From a checkpoint of a small mixture-of-experts model trained on Wikipedia: a variant of Adam for the experts, 4734 steps.
Below are experts of layer 3 (counted from 0) of a mixture-of-experts language model. Rows are named router (the router's row for the expert), up (a neuron's input weights, with its number) and show model dimensions 0-255. Each number is 500 + 25 x the weight over its row's rms, rounded and kept within 0 to 999. Numbers have three digits each.
After each expert's rows: a language model's description of what the expert responds to. This comes from a sample of Wikipedia text that the model never trained on.

# expert 17
router:465476521505502479501531508487493531490483485497499535508493523512456476526458473505495493520522474511521485474539496522512482478469495526471532461486464457536511539481492475559502488527509506498501531433506478487476516480505521534488492469488500495530471532456471482554492540529500467504508489464488472514516487509556474500473481499512435474498523477511486520500545474488531468470496477547520537498521487478478525492484503490519466499522480475497526520550498494540501482472521489508497538495518515499486453495491506535498470502487478506488489484489469444536508522506505505500526504488472510494497494557536481506536496515459512449464514513512476516490475493458546449514540504510487503461445500465453485484477465479530513462467517525465549479540482513472534526500534490
up0:486502507503515497518509515500498510478557459544492494493520525502471492504499419545486495515518499498526479515540467493555525472514523517501520476517488553565505510459482572481531494457471493539519487464468481511471524518503459509530528519448458484542493501473462511488501510546514520527482490506534472480450482480510530515488489516478513465477509500449510522462498496482503481484517513543507478513510548528508524474463531489467486471506498494464457547525505532545488480483473457512461533526466476527485504494456490480538490484523496479481529486513488506508507492477480526488475557532494492465482513511488455498483489520484487446443508515473471521509482516525518513501497509497510518529501497469505489481539494519505523522486463511502491471532517495516509521518467497
Description: Mixed function words

# expert 38
router:486495521506473479515535515522522502480537477493493494500502514522472501483416494523483437481518541521489497497486508537481487501448469458479527467474489485538499548502503470518503485487491489504500482480513507483457488516507478519494503497490521504462504495479451508541492491510501486503488498502563488491515493510507467521518471518484479499494485476497495511495525540519522512482495516524488542521466507537498556506489495531519476524551450523480506519558499467528506499500511477529529526515507506515478519500456528477480514444523504491501505493512469467531473448528569531508531505470515501457523494541498505469491426509499481489496536537540493536507507496493495530481535536494508529493538480504488487456483502483504486434514452519490490477503464457497544495511476566
up1:513464490523520465480541544491508509469514527513443547476489542501479528493532510499499512564489528526471510522499474518511425522499548515459521489507489512516557488505490536476519487503524541504502514547483475497482455493511526508536509466502434513474485510482476490492496520493519471497512466479471519544518480506452461505507513477552489546508488472510548497473502507485533497460505505512476488506515540490480502515520512513507514483479545501497490503473523510492503514491477464486513484471475503469516461526473509525524483544521508493501492475538535461499481507521525497499515471480501440513504492510506482529496530474522546490521500459513502501518495462531477515481487515502516474510516462492415469503512465525474545467517512488492493538500470573512497524497482529
Description: Numbers in tables

# expert 52
router:486482488493504521504532520531533521479495448519515497480485516518487498484444485533502482530466504528465528508495469515510488479479498454515533475472436489551537521508522470467528494509512504535501509454522491516523520506503512532499485463481501501486518502437466488527512520521538481477506510537493487509530482525501475516486550505517464477507487504498532548474541491471543495471508514559501523507474474486497519518512498508525474485503465519488494481546497510483523502480491504496552490475501483496498475513478517506514496499475508497446488491492522465510517493535521552512485518481501474507521473525500504485535442468497539460477574523539490486504503518492494539501498539525511485494463494539458462469495449479478523474477497522470488445538484483454557510500479554
up0:472520510499473527520495491495493501518520480478519509492506528503466482467508516507473518475497506496492447495511502510526578506500507466484511519486468514544501443488504484498445493492529502507519529495454496496466504492495485519464511520530523474517508558445490501536520473496524497488477494479512467467478498467509535534519475523495488519491499462512502510458491509560570494517515558502488497448489478464458501494490492472527495498533507502474509541523524476530513472498532511515537529485486542492487494530480505474483508515488532495520517466516514486502540493531520465492468517466468557504530518532462506499493483518507511500443499499443457517542468417523496497468516520514534506512491497480485469502493494453538531523480513522487468507513466527506549518470536499
Description: Line breaks after fields

# expert 12
router:515491545476488531510544521511474534477513460487516514476507493485460499463453490526474477476488533515477462463518491519509513486440504459502552486451475533535524503518506450504475464501515502500472500474527478550507497517558491509480473492495513471453467519479478483494533503477479467529482480490492473486508522519512497517492532487483488502506535487456491526498520494516552510508508549531508492506497498470522494529511518496517487461517469503484513525542557505509494486486535494480565504493485521487495503550492528503518569479497487513523500492504523518498502474524524492567529495462497499505488542554493488506526491538484493465467533505487504471516489500469525478500525512480440492501515489531457492478508502472526526492464469485504536474516486478467516450488467563
up0:504512492520495490477463548481498477540513489457467521491521501503531481505511466506446494503505517489496517472497499514490479474529527463479545473510485538516571512478506489545520534516497525517529538503471506493532505466475512560477501527540488545498496444457486500523480512475503479477530487486488491487479478485490468528483507491528497460519517510481501490487517496461521483504509543503436511491495510499480532511525485456486471501489510508492502520500502467525491517448497516486554495514504505489502490507514529473483540474486518475499488543500433480511506487532494486494495519488543497502500477533558524508484498469502518496482542502497470503523433482460512468452476505502499507496390533541491486499510490410496494479510541509509488482486476491481492496500524509
Description: From and headings

# expert 1
router:491496505479492503535536491488497529500497492499566476479513495500478495499435523523514477495523527523479494463516508527528512529472509487498542499465446501520504541503493485542484489520524498522476482443523456519502497504503504515519492487525511520521485524478456488521478505494515482524504481478477500471480517501506505510478534520508481479517537502479471522451518515522534509487469586523517503470480486502548554539468522438540461466522431511485524484534548487545468541514485490507472497479507520462491518465450524495537512508501478511473504487510490465521509461515520482515489532509511481491473496530514542476499495479497479476481576497489522476522469516523523476525514501502490503503484508519496520486491510483506491463462497505513503425535488453463536497480506532
up0:502500479492480520444537480557524514497499484452486503525514520479514506460511478532457531467487465527481488452499478485509521532472532531448537527469480538541489526477549511521512509463481512522528468518504478499505505495471469535498482487485535512524512483494500482533514471525509502534490490494513498491523499527498485497516502496521505505504480464551515518474484514474481484486461497478478509509537467522508506547486544526492565503507468479482488508504495469510500474535475494472505522535495496520499459550500506536530540505522513500446483560474498448525462491576528497525457513545488519486496502505483548540517475498511515496482551443470435500533455468513506516476504503492471492517494502513448514503498489488504490478488478497511504479531516479499497470504478517
Description: Indefinite articles, table pipes

# expert 3
router:522502525530527516483536502507535560523497486520552453508520538489473491462453502500496445482490511510493484504532516535525528468493474471499555461461469477525503504525506475517487498495515479513500489491520506512490510496572451496504516531482490487488471494452472483519517494491494458498535491478523474468504491513523480473479543533499490480489530477494521508500526456551507532501487503519516510501458466471542492514512520458547512476518447524460507516543505495537504500482497514506531503493509509495486504506513530494521509454491499512501518485498484474530513465506523471541495500507503475499523487546517506469556490517482459502471502491496503468471471469517505499434500556539514514474482481526469504455490479477521489455519507498459482491564458448497519475520508539
up0:490545489507484484467530527541544489503487499464470551495498495483498540513498473499483521482475497539497505526471478518503474513493533555479524495486493527535509512553506509503504535488509468520508462454510473516496524532479513505497483511489464480463494509512469487539557497507502498542526476519516488483552544549474506470508543483516454450519472520448487512487486505485535505481500495549509471495512529522497471474530530509552465436497441526490474513528520484505508500530520462512508537506490465528499425488451521518513486533517443488496465514492533480478460509502474496531510467471508469475494486535482497513514500502531497459492548515493468484497482489486533458509511497480474509482465489495490487488508498505486536514536501486509514519493512526449515463531517502
Description: Pronouns and name fragments

# expert 2
router:552472559483528514509524533504489521509487464512531474525509543494465500482463476520519462505486540520530470500487466550513526480447473454496515508436470493548520536486530444496473484518491449526486528463511495516490488504510493527478499499483508482473478543481452518508477504501491540486508463470477503484505448477528479509475487457529504478546473514525486544496531480501531519474511510524522509520514505508501520529530473474524496469515481492486523479528491480534528507475476525500564521485482509445521480518483523499507545480519483550462491496517484484524516493525525493503470518501492478511492525528568496471488504523497522467479556513488520487510487489511502475476526513481520539468497522514470492478462495513482470511467484537482463473510486496533540485502505533
up0:496512494507452540565507540533543522494515507502499525516471511559514502446469496502520499498543564471488506511495522532483473520457466500484471503511484474506506505473500482523459518550504508501517550521517485519454480523501503519494508509481541481483508507487492503501507488529516487492485487495537481525479498497460484526503526508486477571559502458475494524486531510533501508515500503508513516516423489531533487516514487471503507508510529462460486497525512496491503492475477467496457510533513506528485488538478517488453491506545511502504481476505514522500514477502526550558507527499484449475439506554488544521516512458531492489469476497508474479492474480447469512496464470477521410505510506473467479493524500468460495490500500497492520502505484484500514497495488519
Description: Suffix s

# expert 43
router:506506514515500483506502519529504532503511459497501536544472481511459480480466481491541490509483522501498519462511486540505530508508476500495557516484463476538514501517496460522551497488517549560483466457492497485457511484533529490495523520515508445492473547486476487561489516524523454499500483524503456482508491512533489486491470490551455479550530510527509488471555466519514475480504508546522524487472497449499525518517479478497470500534507542517506527553495523502500509511506499519542499501520488509483499472517527492487491474512457533495498486448512484531525492522495506481491461513498508485487503567503549502499495530488513478494546530513477470502485513494504487518542496522516482481489522501468503481504480499493493537468530518442504463551449488474551491464460510
up0:522484490582509510505528521512524497486485506495525530491510516476507510526520496488494472514532500494456473515512486463474475455485508500483531487488483530515533521547499527559482483483505507519549540513475537489509513520506490485518488474465491500519545500459473483568531510554505431471495477527485509530469540466473480509493497516504505526472499494509534520471498474545477477463486485546516494483445487478491561522547471480521504477515496457493527450531484446512494510480495465539532496484489507538504520492500503482542487520501481530481511515514537495500495491491526482534474482525532474527502465478474532543529467498518505494511483499470489521474479490496494505428500510501535482504498477443496463489481464473488494469490517543515506498535520524488470484472510509
Description: Mid-word pieces, line breaks

# expert 44
router:514525523539522525504543522522524503495501457510527505490489515481500492494463503508476493504462534516481531474490477526534516480487503469525516462457471524522540528496496486503511473519497505516521503455515485498484485489505479559488497492495513475506494525455476495567499524518510478484511506521525509555506495511494465504492497508484490474496484501503551557457532480469533520487495543528448497486507502487496563524520517507551459481512458525496474507546500491512510455488473495526532501482516514469519505481475526513496476487488467508419481527492494489500512481511508522492473493525510442505503486503513539488502454486467506484501577489524485498497455498490497534468511544523547499487448483523480476450502468483471519467467503537513466470534462499455521508481506542
up1:530478452471517471503460519481539533482492511493515489498516561502513520486510462503483469501493532499505507504515508480468484512464533473496509528478511536504492470506523519540486504495509520496509509509538530526496512517502510454487489464547467510442525468493499480460513496516492517492486499488475506527506521477494481529495559484511477513507525518517483490534550496501482494494512469519482511509497522452478518501492521497517529525491523503471474487493451471507510511433521480476491502509486449457472489558516496485510524518488525500529507490500464496502506503476516502519546475488507473485491545512485452521479529486510511506505457500489426509449567508480543502524534487491460536520525486504474484518514480497540524497474462432487520480511468456578496483551454508
Description: Line breaks

# expert 14
router:491535538478545494513549491501500556502522466498493521513535463515468476527481494544481455482485503460464483480491488571514498456460498481544520450513473470515527494495510486511511492484528529508495476471529501509472500513531486567474521552512516453501477507479455509518498520514509467524490481443469461512505504480495497516513540498465486497525489558471468522477545494527502506503509514508525475515476514511505514511490487489558485458537499492492499515551500494490493534517489518524512521450488500476454514490512527465499508495496509511490511500499523504525499473521510482503497499510433484486507519526524515475529475504471479481516526514520508472484496512530515504546528524523494506479463476448448494464482533510499505486500511499463478441535476445486542500475457522
up1:529509542475508474529487498477504491490500456477517518517517488461479495474499462509518468501558530522506522530475532501523513536476486495498499572494519529496536493514477493517471482476450530466487503533532515542526487501479473472496476511480498472448486560479492470504518478501475490486480470510504507550517518507511489470495508534482512508486552517479479501497508540462519529449495547515468475501498535492482523477480469475511482504509491466450494531516468479515484507474525478484508529563496502469499522467472537502520501496524482449506510478445507526479513514497470499512523482533531499516467515544488485485525495457500477490445557484534480502516509544496561518499473533508496483505447508493498491499509505489526528522492524467470436511504492492477484527454482529
Description: Abstract and social nouns

# expert 42
router:507508511497508516518530555508495526503498447481524495498503504487457510461474487548518498495496511513494466500524459515516495540479512487470526476478477509570520519519519496524488494508503504531501497432502514484475541516506470520525478519484520494481489507495492461543519523493496485530492502517486498476493500541495497482475510507487445508493513514508504516493551475504518529441500512542526533455493521436501507509517509525542485450543461490498478491537499528489494483510465507518521478465510466492475468517503502468493506492505433492472507525488462516580518503541570490516482536514475467524528518501484548482533483519485524464476542512527472472537502448522500493492510516535522508489498498458496485469478481472495543468467493494482485449528480480478547499496484517
up0:497477532532491497488475489495488487445485468433507529482505499526498495492464513474521516513516446503471512510463518519533510512485494499495488520507522508493529504462518493509492518530517479492471501464485497546464499503509554537490492498498496463441554513507483479486465493536471504479487449517520496523511499535505486514537478481500463502476470517520481479448519515499521508464506522531534496470513495460524501550516528475568547480522516515466499537525532441488495478508500479486543494518541508492517493510478526475576503513502487514494513448482512497503508488476529509494519490516516454481547515505490541505497499506497535457498521530478509520489562503490499511529550468510537462451451504467489481464503513517501485501489499498510525494461524544442523502467497499
Description: Name piece continuations

# expert 55
router:474484518494465521504523493551521572484530449474526483511524519525473501472478474532482514518498513517473504491480507489489520529499533484451542475448444501573511512503497471478476503482521522516571467484463491481491509495513487507494502531503484487547498510497485522550509499489499509516541496486514507471522518509486497521510514499528466489498467514512491543480523532495519491497453491553510510517469462495511511517489486502494492476498483525489482522594517470518484513457484516479541523457501473479494468508498501494520506507499506501427485506527507478513490493500492505506449511491496505462493506514504525496545448488515494482463546483478459498520514498499501483504525490499503493485439486537430527463491505461491566485516501517492504510525483493497572523499487510
up1:531485485492487503498505495487469502510477525473558474489467542524476464508497494496465480486555526557531498493465493528493502528507511501485528523500498519555518518492501490471528456505449462503517448485504470483518465510516512466512535482516504486522493518481477493524470555475500523485493509511554489495523514541517433502527512456480490511482475460491534476511505537516510484488537500461479478483499506519518475492514535517486464480504501546502528475504475502541507493453480465515497550490523479540466490478527492504504461460554530479538503456495481522562530498511508550521469483506460531521483476499518478504484454521508515445534488475498494508456526501506528490482505515533482518503519470482547525497476491554473486497521510486532485504481510527484496516497451513
Description: Institution name heads